Experts of a small language model: width 128, a variant of Adam for the experts.
Below are experts of layer 6 (counted from 0) of a mixture-of-experts language model. Rows are named router (the router's row for the expert), up (a neuron's input weights, with its number) and show model dimensions 0-127. Each number is 200 + 30 x the weight over its row's rms, rounded and kept within 0 to 999.
After each expert's rows: "comes after" lists some tokens at least twice as common just before its tokens as in all text. This comes from a sample of Wikipedia text that the model never trained on. Tokens count by the router's weight.

# expert 148
router,195,198,208,191,228,187,215,232,187,213,205,179,230,240,237,168,186,199,231,209,204,165,147,199,216,207,228,213,216,159,212,178,228,180,170,203,162,242,221,222,225,185,138,196,177,206,214,166,190,189,200,221,166,151,178,159,236,201,273,226,230,127,276,210,192,210,182,209,267,209,257,167,261,155,248,228,170,205,187,171,193,185,191,183,223,215,176,217,207,167,190,198,166,186,230,201,181,220,252,202,203,146,222,261,178,183,191,161,213,209,241,204,204,245,175,222,220,191,164,177,203,206,279,262,230,244,192,212
up0,196,182,161,178,196,150,192,208,173,195,254,226,195,225,212,180,182,200,220,195,153,183,273,180,173,179,228,212,230,179,250,144,207,256,242,217,164,220,226,217,232,168,141,205,234,181,191,206,158,231,173,214,204,211,171,186,203,210,242,203,193,90,189,202,221,253,202,214,197,222,190,238,253,192,191,220,178,182,226,190,196,164,225,212,264,161,158,173,237,196,154,151,186,200,227,183,224,200,230,235,251,135,229,246,210,209,215,191,167,221,229,189,233,230,180,229,178,197,157,210,211,224,215,179,211,205,239,225
up1,178,181,167,188,195,196,195,200,223,236,199,183,176,205,172,203,188,175,164,248,191,201,219,165,254,212,202,226,206,126,211,178,200,169,202,192,226,197,136,229,198,237,156,209,239,207,212,256,201,217,175,195,137,202,214,234,152,187,227,215,241,235,191,159,203,207,167,214,223,234,193,154,213,135,178,142,202,180,293,175,172,190,185,177,209,195,215,214,276,228,183,193,200,179,207,200,210,193,181,239,232,236,195,173,255,186,151,156,206,217,167,202,203,207,161,134,165,130,164,185,232,202,198,170,209,196,221,238
up2,198,224,214,212,189,220,234,180,151,213,205,176,217,180,276,165,233,218,185,211,221,163,152,155,172,215,204,213,200,204,175,198,242,234,232,209,201,222,177,237,211,207,121,223,181,242,207,169,206,206,208,187,175,293,224,212,179,236,183,155,199,204,261,190,207,257,155,177,218,219,163,212,170,176,201,210,157,207,216,176,185,203,137,203,204,248,193,194,126,241,170,192,190,215,259,211,193,203,189,165,148,213,207,179,210,186,209,213,236,212,238,221,202,223,163,243,231,210,140,141,177,226,235,223,190,199,246,183
comes after: " | ", ".", "0", ",", "′", ") | "

# expert 13
router,186,163,205,219,226,178,234,200,177,214,150,172,215,230,223,174,199,189,232,227,233,168,198,201,189,197,235,243,237,201,218,193,200,161,155,206,184,244,218,232,202,180,176,182,199,227,202,178,195,156,211,245,151,143,192,162,212,199,241,228,201,174,271,218,178,230,195,243,256,245,203,173,254,171,232,213,198,195,174,176,155,202,183,159,244,201,160,218,247,162,160,243,144,172,186,175,173,190,217,235,143,175,219,221,169,166,250,167,219,194,206,207,185,204,196,226,257,196,199,177,247,216,260,244,203,259,160,217
up0,215,252,211,197,182,208,223,177,199,221,204,168,254,153,191,287,192,203,231,180,207,186,167,213,237,183,220,165,161,189,163,196,179,196,202,138,217,202,149,193,211,176,223,203,120,185,232,197,147,185,210,232,202,240,174,203,187,198,228,164,240,219,205,244,200,199,157,222,180,236,239,160,203,211,132,188,220,183,169,200,176,201,217,199,237,202,203,173,164,170,210,235,162,165,214,214,184,208,260,162,179,142,205,197,169,209,188,236,233,209,198,191,229,205,192,191,285,183,224,193,298,197,181,190,219,202,186,251
up1,212,183,207,186,240,167,114,180,226,183,234,172,216,223,206,223,172,186,215,209,197,231,180,202,213,269,235,184,217,173,176,175,234,201,193,226,83,240,155,277,205,209,206,194,201,214,174,162,178,191,164,211,204,154,195,182,204,176,183,216,227,201,222,195,145,201,187,254,176,204,213,140,162,195,201,213,193,205,190,192,184,148,197,213,204,202,212,199,205,260,160,162,180,217,185,197,169,217,175,263,154,212,209,172,209,229,203,215,184,207,195,275,185,165,199,183,119,194,183,182,175,178,208,145,216,202,186,171
up2,251,175,202,191,150,186,271,185,227,246,160,232,220,181,122,284,195,208,231,197,163,154,208,196,172,191,218,246,171,190,180,195,213,175,184,181,189,195,186,195,211,201,200,174,185,214,197,193,199,181,201,196,201,215,210,188,223,186,223,248,236,197,196,194,172,222,186,164,170,231,167,181,263,218,212,198,214,185,216,172,248,172,188,236,262,187,213,216,228,205,246,305,161,196,216,229,235,173,179,204,196,194,207,248,214,219,172,187,191,152,206,190,188,143,233,218,204,211,200,138,275,217,190,215,175,226,255,230
comes after: ", ", " in ", "–", " (", "| ", "- "

# expert 31
router,185,163,214,220,232,172,220,247,166,229,194,195,234,252,255,151,169,202,243,238,225,190,187,148,205,215,187,209,202,190,254,169,226,223,170,227,170,191,244,228,222,168,195,150,158,242,203,174,176,180,178,217,188,187,220,142,211,217,255,239,191,152,228,241,190,210,151,233,259,249,220,187,216,167,225,218,157,240,163,192,153,194,177,181,214,222,181,231,208,189,185,242,168,208,230,203,192,236,229,248,170,209,248,275,175,169,218,168,227,201,263,232,162,182,196,216,205,198,197,191,215,203,210,241,230,218,177,208
up0,203,208,188,222,202,211,169,205,131,149,218,198,229,227,284,130,214,217,279,142,189,194,153,244,214,212,171,202,226,226,211,199,195,222,242,218,195,182,215,242,191,189,211,182,255,179,198,202,210,166,215,202,156,238,195,188,205,238,240,236,223,253,236,223,197,188,194,161,214,239,224,261,190,184,238,195,191,195,199,235,224,208,224,194,185,274,229,223,183,245,143,187,174,221,210,214,161,222,188,245,201,226,232,203,220,185,149,231,221,188,260,195,147,183,192,164,205,153,248,230,188,204,221,206,192,205,195,197
up1,247,212,220,216,222,239,186,215,152,210,217,216,188,192,180,173,201,194,123,183,217,166,177,208,158,178,193,168,180,216,136,201,202,209,166,193,228,254,179,169,219,166,138,176,194,218,239,233,212,155,218,205,211,266,214,200,231,201,263,187,181,191,265,167,203,199,203,162,218,206,233,223,224,197,242,263,156,180,252,196,201,181,186,150,207,197,190,211,183,182,184,206,180,222,242,193,218,265,211,157,196,196,174,204,161,190,182,159,184,219,215,143,258,250,128,201,195,180,167,158,196,223,214,220,199,242,237,229
up2,233,168,183,210,230,224,147,264,229,194,221,139,200,187,190,200,223,168,199,205,223,194,216,193,221,223,224,183,190,206,137,195,215,152,210,188,223,216,255,187,224,214,190,251,154,214,224,197,191,129,265,245,225,134,188,219,256,212,187,203,236,163,197,217,187,181,150,267,219,250,231,207,216,196,239,217,238,180,175,214,207,229,176,182,188,178,215,221,194,233,192,248,227,165,239,204,219,131,207,259,202,200,222,167,183,185,224,169,217,165,184,234,179,234,250,180,202,185,266,201,221,191,225,178,215,224,163,210
comes after: "1", "2", ".", " In", " In the", " in"

# expert 93
router,166,168,178,201,220,167,238,228,181,259,191,181,208,234,237,197,163,195,223,237,219,199,189,178,253,193,227,215,222,171,223,198,200,182,138,216,180,219,211,213,254,161,184,182,182,204,246,167,151,176,192,219,215,184,153,146,219,192,243,243,225,161,265,213,203,216,172,207,263,201,221,181,213,188,213,202,179,220,175,185,189,228,182,173,241,217,175,210,213,210,191,210,135,183,174,149,144,218,198,230,196,178,210,245,157,194,203,149,261,164,233,226,170,249,174,226,223,190,160,192,228,226,241,245,245,241,156,231
up0,137,184,173,244,174,198,116,211,242,217,220,222,204,255,205,173,202,211,225,151,203,185,209,222,204,264,206,188,212,165,190,165,229,189,189,238,233,227,192,199,210,182,186,220,155,205,209,151,170,237,158,157,204,174,165,164,176,196,199,252,175,187,215,200,203,197,177,207,203,164,229,187,213,179,186,230,226,268,188,238,185,176,181,204,235,203,208,178,202,197,287,186,197,178,219,207,169,227,178,253,144,175,222,264,135,196,193,210,260,154,269,216,207,228,174,152,222,225,208,158,221,214,206,207,194,205,210,178
up1,229,189,149,267,165,240,210,211,178,171,226,208,210,262,230,129,213,233,193,162,225,188,192,161,185,181,205,226,185,201,226,180,207,218,231,181,190,218,164,220,214,203,211,210,132,176,213,255,193,163,187,193,205,192,202,195,216,203,157,226,220,197,209,228,187,185,164,209,288,207,197,220,172,175,211,244,164,149,207,188,199,182,190,212,228,218,176,257,204,195,225,225,221,182,149,138,258,240,232,168,175,189,225,218,161,237,232,169,194,231,253,161,167,201,232,244,236,234,160,185,162,216,209,165,156,213,167,234
up2,210,206,276,183,170,194,219,203,222,196,180,146,213,220,208,187,247,202,203,155,218,161,218,212,226,163,239,180,201,190,248,220,244,200,206,219,240,234,239,205,267,205,205,186,219,217,229,153,173,142,184,269,198,196,246,173,148,176,192,175,237,179,214,241,173,216,208,153,248,196,151,221,214,204,174,198,187,214,225,203,174,183,174,223,172,303,217,268,239,191,172,220,182,179,207,217,185,208,180,232,158,227,206,171,218,167,169,203,214,184,246,243,194,190,191,179,198,213,223,192,221,202,216,196,274,158,194,236
comes after: " |", "|", "\n", " % |", " | ", "| She"

# expert 125
router,184,169,203,226,220,181,243,202,153,231,174,159,212,258,246,185,185,181,232,225,240,163,159,197,198,218,227,230,233,192,206,198,199,186,174,200,180,237,219,242,205,199,184,174,178,220,208,191,198,150,191,217,137,174,194,183,214,192,246,222,188,174,256,236,187,216,169,247,267,225,224,151,255,128,228,201,210,200,168,181,130,197,194,157,230,203,144,208,216,160,167,197,159,193,201,157,195,204,260,207,158,160,229,215,169,179,224,181,208,209,205,242,171,226,180,215,233,186,179,189,215,215,252,240,223,257,156,209
up0,185,222,192,182,207,203,180,199,167,245,187,160,233,211,164,213,223,192,216,213,245,207,219,213,179,227,238,235,248,191,202,185,193,174,202,260,185,208,240,238,180,199,227,156,172,150,186,163,184,211,196,224,243,162,227,165,161,184,225,201,261,225,247,206,212,260,241,198,235,229,199,153,194,191,225,199,186,227,177,172,133,185,168,245,221,196,155,230,226,217,106,153,234,172,181,192,205,198,184,232,216,254,195,204,187,221,259,134,226,219,190,226,171,174,196,212,210,212,208,231,194,191,198,170,166,200,210,284
up1,182,168,204,281,250,192,217,227,128,217,228,202,229,189,157,196,175,196,258,212,229,181,173,174,200,192,144,164,259,159,215,183,195,242,238,183,200,297,164,230,177,203,156,200,203,160,177,241,181,190,212,179,184,195,187,142,191,203,186,242,205,219,177,201,182,227,192,211,185,187,193,197,191,156,223,189,198,240,171,193,165,198,208,224,189,242,214,244,194,237,247,206,178,231,170,183,248,187,202,158,130,203,185,217,224,218,222,184,235,185,226,197,178,190,200,163,196,155,182,137,229,248,241,186,216,198,234,164
up2,240,206,144,186,228,189,210,219,263,170,188,153,185,202,184,230,183,184,194,234,163,201,193,228,246,175,168,185,220,128,188,204,194,220,247,200,160,219,186,222,215,184,217,220,160,162,203,146,209,219,172,205,173,195,159,172,207,187,209,182,207,180,243,229,162,229,173,195,224,229,157,126,149,192,188,238,229,212,148,185,134,236,182,216,220,154,192,176,145,234,192,232,240,204,233,168,216,209,248,188,217,255,226,220,220,238,214,256,204,188,210,219,215,240,203,186,173,137,161,138,183,226,169,210,206,190,183,181
comes after: ", ", " in ", " (", " ", " | ", "In "

# expert 72
router,177,155,185,222,216,179,219,223,168,271,200,184,207,243,210,157,150,193,262,231,240,202,183,170,210,218,207,199,252,164,226,189,221,188,159,220,176,185,210,229,219,210,207,201,191,209,218,183,173,155,195,215,167,203,201,180,201,191,240,225,196,167,285,201,174,219,172,249,224,198,209,157,233,163,228,209,200,264,158,174,152,207,179,196,218,235,175,215,208,194,170,250,160,164,189,187,179,219,204,199,166,192,225,237,187,184,230,160,201,179,228,221,143,187,167,198,255,147,180,146,222,217,272,258,220,224,148,219
up0,175,181,174,262,196,233,190,170,216,183,177,180,179,230,155,225,177,145,232,225,233,224,168,222,200,217,277,178,232,227,172,203,183,201,191,237,152,242,206,157,279,198,246,185,188,201,170,157,158,202,192,201,255,210,177,194,245,164,232,172,200,219,224,202,188,168,223,194,189,219,242,174,195,221,200,212,206,179,225,184,155,167,237,208,208,221,170,276,186,198,200,235,221,217,218,176,204,190,202,208,172,230,201,210,173,164,226,171,230,178,189,238,235,207,185,254,201,167,210,202,195,249,198,182,312,223,153,187
up1,189,239,200,198,167,155,199,210,206,226,154,161,186,159,238,244,203,142,241,217,201,221,212,213,223,200,209,155,180,158,232,235,211,170,176,224,239,177,185,203,208,177,206,226,203,255,169,164,215,245,235,198,148,149,201,222,202,181,175,245,247,257,235,240,176,203,132,121,215,276,196,206,189,221,210,193,221,244,152,172,213,194,193,197,209,193,197,204,146,180,193,187,157,171,223,213,213,190,168,227,200,226,189,219,233,187,215,148,221,227,256,218,255,199,190,183,216,196,171,138,199,168,234,192,187,202,241,187
up2,164,175,223,186,198,228,186,230,182,205,216,188,186,180,236,167,232,188,199,207,228,163,142,179,172,233,223,202,193,190,216,198,170,213,172,236,207,219,204,219,233,213,200,202,223,187,138,183,176,189,219,236,248,216,115,145,206,221,201,197,272,181,200,213,142,169,185,191,272,198,198,218,194,212,171,175,213,191,253,173,256,142,182,201,213,155,175,204,256,220,186,175,185,181,184,186,124,227,202,251,208,187,204,199,236,217,207,233,169,153,205,219,236,231,186,166,167,228,203,218,240,253,234,257,188,248,205,247
comes after: "2", "1", "–", "| ", "7", "/"

# expert 83
router,193,167,206,207,239,161,227,216,170,253,180,187,230,259,245,148,149,184,237,235,224,203,173,185,199,214,189,212,235,185,216,188,262,200,145,223,158,209,201,252,194,193,210,172,197,222,223,203,178,173,171,210,174,184,195,172,196,195,249,221,194,150,262,218,152,234,181,229,249,219,211,148,237,137,206,225,177,224,181,189,165,219,183,172,199,253,192,218,208,163,178,228,143,165,213,201,179,213,227,245,183,187,212,225,182,174,219,170,220,190,243,247,163,195,174,204,256,200,189,163,212,216,264,267,206,208,165,221
up0,181,205,169,249,198,158,197,204,118,198,195,178,154,224,197,144,243,156,176,208,223,219,156,231,175,167,219,223,207,277,246,183,172,214,188,222,143,204,174,204,188,194,199,119,184,175,203,191,234,157,166,251,203,173,187,189,175,205,187,196,206,171,190,226,196,143,227,199,200,258,223,138,215,267,176,229,202,213,201,192,199,144,194,167,190,177,178,199,237,198,176,151,179,211,197,226,202,219,176,254,169,202,239,243,183,254,192,207,218,207,178,229,198,208,223,144,198,197,216,176,217,249,214,194,180,215,198,262
up1,200,174,198,245,187,142,211,232,172,227,190,153,180,247,204,182,214,224,231,185,169,186,174,162,217,233,219,195,231,245,217,190,152,197,235,219,199,214,197,193,198,252,178,146,203,224,212,199,221,128,212,248,229,206,214,201,203,255,216,231,181,167,220,152,188,188,153,180,198,161,187,151,222,268,191,208,225,160,215,181,212,223,234,170,206,277,188,206,230,198,225,170,194,211,196,190,255,212,168,179,178,192,216,216,131,160,228,181,213,217,206,182,161,229,180,203,193,191,137,225,172,246,226,259,196,210,213,119
up2,197,170,174,243,173,150,247,238,194,250,203,131,243,265,187,188,213,209,212,206,193,186,171,161,202,217,220,220,251,211,244,207,180,236,209,183,213,219,199,192,234,235,134,227,187,215,166,172,163,185,211,204,185,199,223,214,242,195,235,220,212,168,120,191,156,184,194,234,238,182,216,169,189,140,239,231,227,230,186,184,128,206,201,215,233,211,177,262,178,241,211,226,186,157,184,220,202,181,163,201,207,185,183,210,143,211,208,148,192,185,157,222,139,196,217,190,204,168,188,189,242,203,159,195,228,214,144,176
comes after: "1", "2", "–", "7", "6", "5"

# expert 119
router,168,182,183,213,225,161,209,236,170,219,203,196,210,200,218,204,170,172,236,235,252,198,175,164,254,205,241,221,261,172,220,155,185,182,175,215,177,229,245,217,225,202,181,188,148,193,238,185,160,190,166,227,164,178,183,183,219,180,244,238,212,159,270,215,173,226,188,228,213,203,239,188,226,195,224,227,189,236,199,195,192,212,181,176,192,264,164,220,239,174,166,218,141,161,194,165,174,242,238,221,162,180,229,244,162,193,200,176,211,160,266,200,179,199,160,221,214,185,184,190,204,204,280,247,233,271,191,208
up0,216,187,177,190,252,179,195,232,176,206,193,152,162,200,231,212,177,132,234,234,201,190,214,153,231,214,186,236,276,182,171,216,187,172,247,181,222,250,208,247,163,188,219,208,172,218,215,203,129,208,183,209,191,163,167,233,179,136,201,240,211,241,177,179,217,238,179,169,209,218,181,225,157,181,221,168,187,228,172,185,178,167,177,198,192,185,174,158,212,193,196,178,228,196,220,181,253,179,233,204,217,206,199,288,153,202,219,171,202,241,177,143,231,155,151,198,177,191,146,183,214,165,200,175,167,150,225,181
up1,229,253,196,190,194,141,170,249,199,178,204,189,171,200,198,227,219,216,166,194,230,197,220,204,229,214,204,192,200,191,178,210,186,135,246,236,229,261,181,261,216,244,160,211,246,182,224,229,238,239,230,177,121,140,235,170,147,168,187,242,196,236,169,181,217,213,216,237,183,204,235,183,218,195,255,196,248,224,199,184,176,217,236,172,166,204,170,218,228,186,192,212,257,154,240,184,233,232,252,216,201,197,150,191,156,155,213,187,187,230,232,178,230,176,204,211,279,223,219,198,208,220,186,180,202,193,195,202
up2,152,211,204,206,173,181,211,234,156,276,191,168,175,206,211,179,200,239,187,219,255,171,216,177,173,170,180,214,206,201,218,247,214,222,216,172,113,228,216,181,251,187,166,220,210,213,216,190,183,231,159,225,227,224,216,192,185,220,216,184,224,191,189,195,177,189,187,181,209,209,196,195,124,183,229,180,191,268,185,191,186,210,201,206,220,185,162,232,208,236,182,267,156,218,207,135,149,182,236,200,191,160,166,201,157,151,221,187,208,168,208,234,190,233,220,234,217,152,223,223,207,257,181,169,214,244,113,236
comes after: "\n", "\n\n", " km", "0", " JP", "andidate | Votes |"

# expert 10
router,192,177,208,215,238,209,224,188,183,235,187,169,211,263,242,154,183,174,224,243,228,171,151,198,204,196,237,247,229,190,191,185,208,189,175,216,194,232,190,245,205,179,189,186,212,209,186,160,196,187,193,217,146,188,189,187,210,181,251,204,204,154,255,237,200,213,192,258,267,235,229,152,267,140,238,206,185,190,178,171,153,202,189,157,227,208,180,199,216,156,179,229,161,193,224,170,176,201,229,202,147,182,217,207,173,185,222,181,229,199,220,246,165,238,178,201,226,197,203,202,218,226,270,260,237,268,140,208
up0,225,248,201,164,151,222,264,261,193,226,202,193,173,200,189,189,210,211,166,193,203,187,130,215,223,154,207,229,200,191,193,220,169,185,195,214,214,219,258,201,180,199,227,197,212,199,186,202,158,185,223,229,257,187,152,146,233,183,180,229,215,266,254,215,191,195,173,206,159,216,234,193,229,237,161,225,231,206,213,174,210,213,198,240,222,185,159,210,220,214,189,137,169,165,223,219,198,205,141,208,162,143,203,201,186,191,167,215,199,200,203,244,232,286,212,222,228,144,195,205,236,219,163,197,251,224,202,272
up1,134,161,217,231,200,180,223,189,239,205,198,209,240,193,254,208,208,172,186,211,191,175,208,198,188,201,220,195,176,217,169,198,195,178,158,202,144,187,153,204,178,169,200,187,180,281,204,164,228,159,213,237,182,146,213,192,183,245,179,151,231,212,156,195,221,166,223,172,149,179,165,246,216,199,248,184,225,186,214,211,186,208,221,153,170,236,182,210,215,162,142,273,181,207,248,239,229,218,210,216,209,244,213,206,219,174,224,259,214,164,232,241,193,219,220,174,245,233,237,176,163,209,265,257,219,203,201,171
up2,164,231,209,179,218,170,166,210,236,167,153,257,206,147,206,240,186,181,157,166,210,200,174,226,221,191,199,209,186,238,171,135,233,201,230,218,174,207,195,262,190,184,251,219,185,201,207,162,218,213,192,201,210,223,159,188,183,188,162,214,271,132,161,178,193,206,178,249,195,170,216,250,212,234,143,234,193,191,174,205,221,184,199,173,177,225,225,172,231,125,247,191,223,184,239,193,219,235,205,219,146,191,227,222,224,225,184,211,189,198,192,194,222,270,152,229,206,227,220,215,191,200,193,242,170,160,276,212
comes after: ", ", " | ", " in ", " (", " ", "| "

# expert 155
router,193,161,187,237,204,194,224,241,139,253,199,206,226,211,219,212,172,158,202,239,241,172,187,199,224,238,243,202,248,192,230,206,243,198,183,212,170,207,215,210,245,184,174,185,174,240,213,181,133,172,192,236,143,181,156,173,208,156,205,227,216,176,222,230,154,217,176,248,254,227,236,181,243,195,253,217,168,229,189,154,193,231,148,188,254,230,185,210,208,192,169,197,195,167,219,167,167,210,238,221,158,184,210,225,153,184,256,190,219,193,208,205,178,233,193,228,244,196,194,196,206,235,248,220,222,290,189,180
up0,209,189,170,201,177,239,183,208,254,187,196,179,179,195,241,197,209,225,258,265,217,204,194,206,240,177,205,255,187,181,186,223,135,227,185,186,212,141,233,157,188,175,184,167,179,199,183,182,227,191,223,196,177,157,166,230,212,299,184,276,246,213,177,255,200,193,173,181,199,212,175,143,177,149,247,221,136,221,186,203,184,221,182,190,173,228,185,174,220,203,204,205,199,213,222,214,189,207,179,208,195,215,223,189,246,184,267,209,235,195,201,181,226,181,177,209,178,251,262,182,190,202,166,222,180,145,152,240
up1,156,197,208,208,165,193,217,143,199,190,199,213,257,163,226,202,174,174,251,214,205,197,158,220,232,166,227,192,129,193,230,212,254,205,186,165,209,175,225,231,203,189,169,149,204,194,224,185,202,178,204,215,213,229,182,181,213,181,235,168,212,225,180,160,224,217,179,202,183,227,179,200,225,211,202,269,164,231,178,208,202,227,191,207,265,295,150,212,210,226,130,226,217,139,191,167,197,193,242,224,202,147,224,171,175,216,189,169,153,158,170,194,206,164,196,240,153,191,146,224,192,225,179,254,212,229,207,166
up2,268,216,231,226,229,187,254,181,152,237,219,205,205,235,197,245,183,222,195,189,213,208,197,223,166,233,175,176,196,177,217,175,185,187,195,201,162,210,190,212,235,229,177,234,188,245,284,246,217,185,196,167,184,150,180,224,197,199,239,196,180,199,211,180,210,190,170,230,241,204,189,230,205,214,211,155,229,247,197,191,186,170,218,136,262,226,167,237,287,240,213,285,228,186,178,205,226,185,179,217,188,154,244,170,159,212,233,229,234,220,198,190,190,155,169,174,246,159,174,173,197,191,192,216,198,158,231,176
comes after: "\n\n", "\n", " | \"", ", \"", " '", "\" ("

# expert 144
router,151,155,164,234,206,192,245,198,190,243,149,183,245,200,202,189,196,159,201,190,226,176,162,166,247,233,251,174,205,157,206,176,214,170,131,215,209,181,217,212,233,174,171,154,193,202,208,176,157,170,207,238,153,154,201,157,231,194,205,210,229,196,222,223,171,240,171,212,230,228,238,202,233,162,202,220,212,248,222,150,174,201,151,121,196,207,166,207,198,203,192,262,186,214,240,170,156,238,235,205,212,171,207,218,180,170,230,177,237,178,221,210,197,228,170,200,200,217,171,138,234,238,250,220,210,237,178,232
up0,189,202,246,198,196,160,230,232,244,156,182,243,143,219,204,125,170,203,214,172,173,260,170,207,196,181,216,230,240,142,211,145,227,196,181,184,187,251,170,233,160,197,200,205,193,199,238,237,180,218,213,173,129,177,193,192,193,177,244,198,219,211,229,196,228,190,186,201,209,218,220,195,191,211,206,175,205,248,218,239,188,219,216,226,213,208,199,217,213,118,176,159,127,173,248,201,216,248,210,177,174,167,222,191,184,154,192,172,243,239,217,217,190,252,204,173,168,166,258,197,202,218,152,232,239,241,201,202
up1,232,230,185,252,226,201,202,215,245,208,225,182,255,198,170,179,174,212,228,170,199,233,188,164,266,236,185,148,229,188,233,231,232,219,230,173,205,159,174,205,105,193,186,229,239,163,222,181,168,268,189,198,157,165,187,181,214,239,207,241,174,229,201,171,234,181,177,212,175,199,241,209,190,226,203,254,223,173,194,239,189,215,180,189,212,208,182,215,134,193,184,201,214,263,139,214,244,245,220,206,202,205,232,213,180,222,171,239,195,205,231,168,185,202,177,229,201,222,152,137,197,198,131,208,166,191,217,216
up2,163,202,210,212,203,162,239,277,199,187,198,228,223,225,188,192,149,141,236,190,223,180,172,231,201,198,213,243,178,228,203,125,245,224,209,183,154,194,225,229,216,170,159,225,184,182,245,164,168,188,152,218,160,172,195,176,248,159,223,220,232,176,250,283,233,196,245,176,195,197,202,211,184,141,220,231,195,241,193,206,164,240,179,195,170,209,216,234,212,181,206,255,145,178,220,183,153,214,182,214,214,196,185,227,159,170,233,184,199,156,212,182,183,250,191,193,202,185,216,147,243,251,205,179,179,212,206,187
comes after: " D", " G", " | D", "D", " C", ", D"

# expert 159
router,199,206,216,236,230,178,218,193,156,256,196,182,208,242,201,154,182,180,208,243,198,165,180,197,233,193,213,231,235,191,208,188,214,185,134,214,181,224,205,207,206,185,181,212,189,224,224,174,201,180,158,223,158,165,188,187,229,179,271,221,211,138,289,234,206,204,205,255,221,217,227,190,245,160,222,224,180,202,206,179,169,200,178,169,223,209,188,204,210,185,200,216,134,191,233,167,140,216,242,203,199,174,250,201,183,173,214,136,222,171,257,197,199,229,192,205,216,188,197,188,225,210,289,270,214,262,165,217
up0,166,207,170,225,205,172,215,199,238,208,205,206,203,171,257,248,172,218,209,233,194,210,218,157,214,190,200,111,270,222,223,222,180,193,240,153,242,189,228,225,206,200,189,184,204,209,226,235,204,109,177,202,207,198,203,212,229,169,243,286,170,213,194,215,204,202,178,240,200,219,221,236,228,207,174,172,215,195,197,195,197,202,175,141,233,216,229,221,214,169,253,191,238,187,209,173,271,245,237,256,230,184,195,175,219,197,207,187,181,183,241,158,174,191,162,205,161,215,191,228,229,205,127,173,208,249,200,180
up1,183,233,210,189,232,188,215,207,232,180,218,228,240,154,202,235,155,185,198,190,191,154,157,190,207,235,234,247,221,198,161,223,218,174,204,170,181,205,227,219,189,220,188,231,190,187,175,154,213,197,235,195,153,119,142,200,214,249,203,195,162,171,187,230,203,215,201,183,194,181,227,204,272,156,227,234,194,192,213,191,201,160,224,193,182,243,213,213,228,212,184,198,188,166,204,259,145,250,201,250,216,160,226,197,168,197,165,233,206,224,197,174,143,220,156,203,226,186,253,184,195,177,224,155,287,227,172,271
up2,168,142,215,220,230,226,219,183,201,230,188,163,188,180,215,221,199,203,229,210,186,224,219,210,215,227,219,207,217,181,199,179,259,162,201,231,147,190,192,245,218,237,143,262,217,176,196,207,186,232,114,211,148,219,200,233,186,157,203,197,192,165,165,225,209,194,234,268,187,187,191,178,174,170,222,172,164,221,237,213,200,195,218,171,162,213,192,272,224,246,174,227,133,226,231,213,206,197,170,207,147,239,280,209,235,212,170,210,176,221,206,177,188,212,203,183,174,227,184,181,217,229,246,240,197,256,147,215
comes after: " | ", "–", "; ", "0", ") | ", " ("

# expert 48
router,197,168,170,203,189,167,243,229,148,238,165,170,206,196,219,200,184,146,242,229,215,182,191,200,211,222,241,199,227,130,194,197,249,204,168,219,187,219,207,217,248,190,160,159,195,233,226,211,162,174,152,257,192,184,193,189,214,198,211,226,272,189,222,253,155,213,178,206,236,208,228,164,222,187,225,217,189,230,208,137,172,210,175,140,201,226,170,210,217,205,191,257,172,162,215,156,186,232,243,202,152,174,233,209,182,167,250,182,219,176,206,218,158,238,190,200,220,184,176,154,228,251,264,220,217,207,177,248
up0,206,216,229,243,223,214,221,225,160,195,181,181,169,219,182,200,205,260,179,222,201,221,212,218,251,174,147,135,215,182,202,199,189,229,158,194,144,256,212,202,180,221,211,194,246,203,150,192,220,206,244,167,181,181,168,218,209,179,189,236,151,176,225,270,221,208,190,249,162,182,231,199,164,221,227,207,199,184,165,232,200,217,256,216,288,216,233,188,201,216,203,219,233,244,172,224,195,155,237,226,174,231,210,208,240,224,154,187,212,192,205,207,209,208,221,209,231,195,139,207,250,197,218,288,202,194,145,223
up1,219,207,158,228,206,212,223,212,211,199,198,183,253,188,218,166,227,219,119,208,174,212,174,198,245,212,255,168,194,175,221,182,177,192,185,168,183,195,238,164,167,164,218,215,225,214,218,200,196,174,276,214,192,144,165,209,185,177,199,203,138,225,229,191,186,213,186,268,212,150,178,198,201,198,239,248,174,135,169,215,225,149,235,214,244,194,211,186,253,210,135,178,240,190,143,201,200,215,222,269,154,198,154,182,171,167,176,236,169,177,227,221,177,216,184,190,211,135,175,214,173,201,184,224,196,210,186,169
up2,183,240,222,228,198,201,192,180,183,234,148,178,206,233,198,202,188,247,169,185,226,222,182,193,214,271,186,203,233,182,142,209,197,209,191,151,171,195,183,233,201,182,211,233,179,218,202,245,179,181,221,175,274,191,252,253,187,173,190,205,193,156,180,200,207,268,149,200,226,216,187,196,193,185,194,210,171,168,177,257,185,166,124,244,236,175,226,213,235,144,175,243,165,146,186,164,184,145,210,240,198,180,199,222,225,195,215,195,239,206,229,217,178,268,196,169,235,238,170,213,199,173,223,229,217,254,235,201
comes after: "\n", "\n\n", " by", " | R", "-", "|"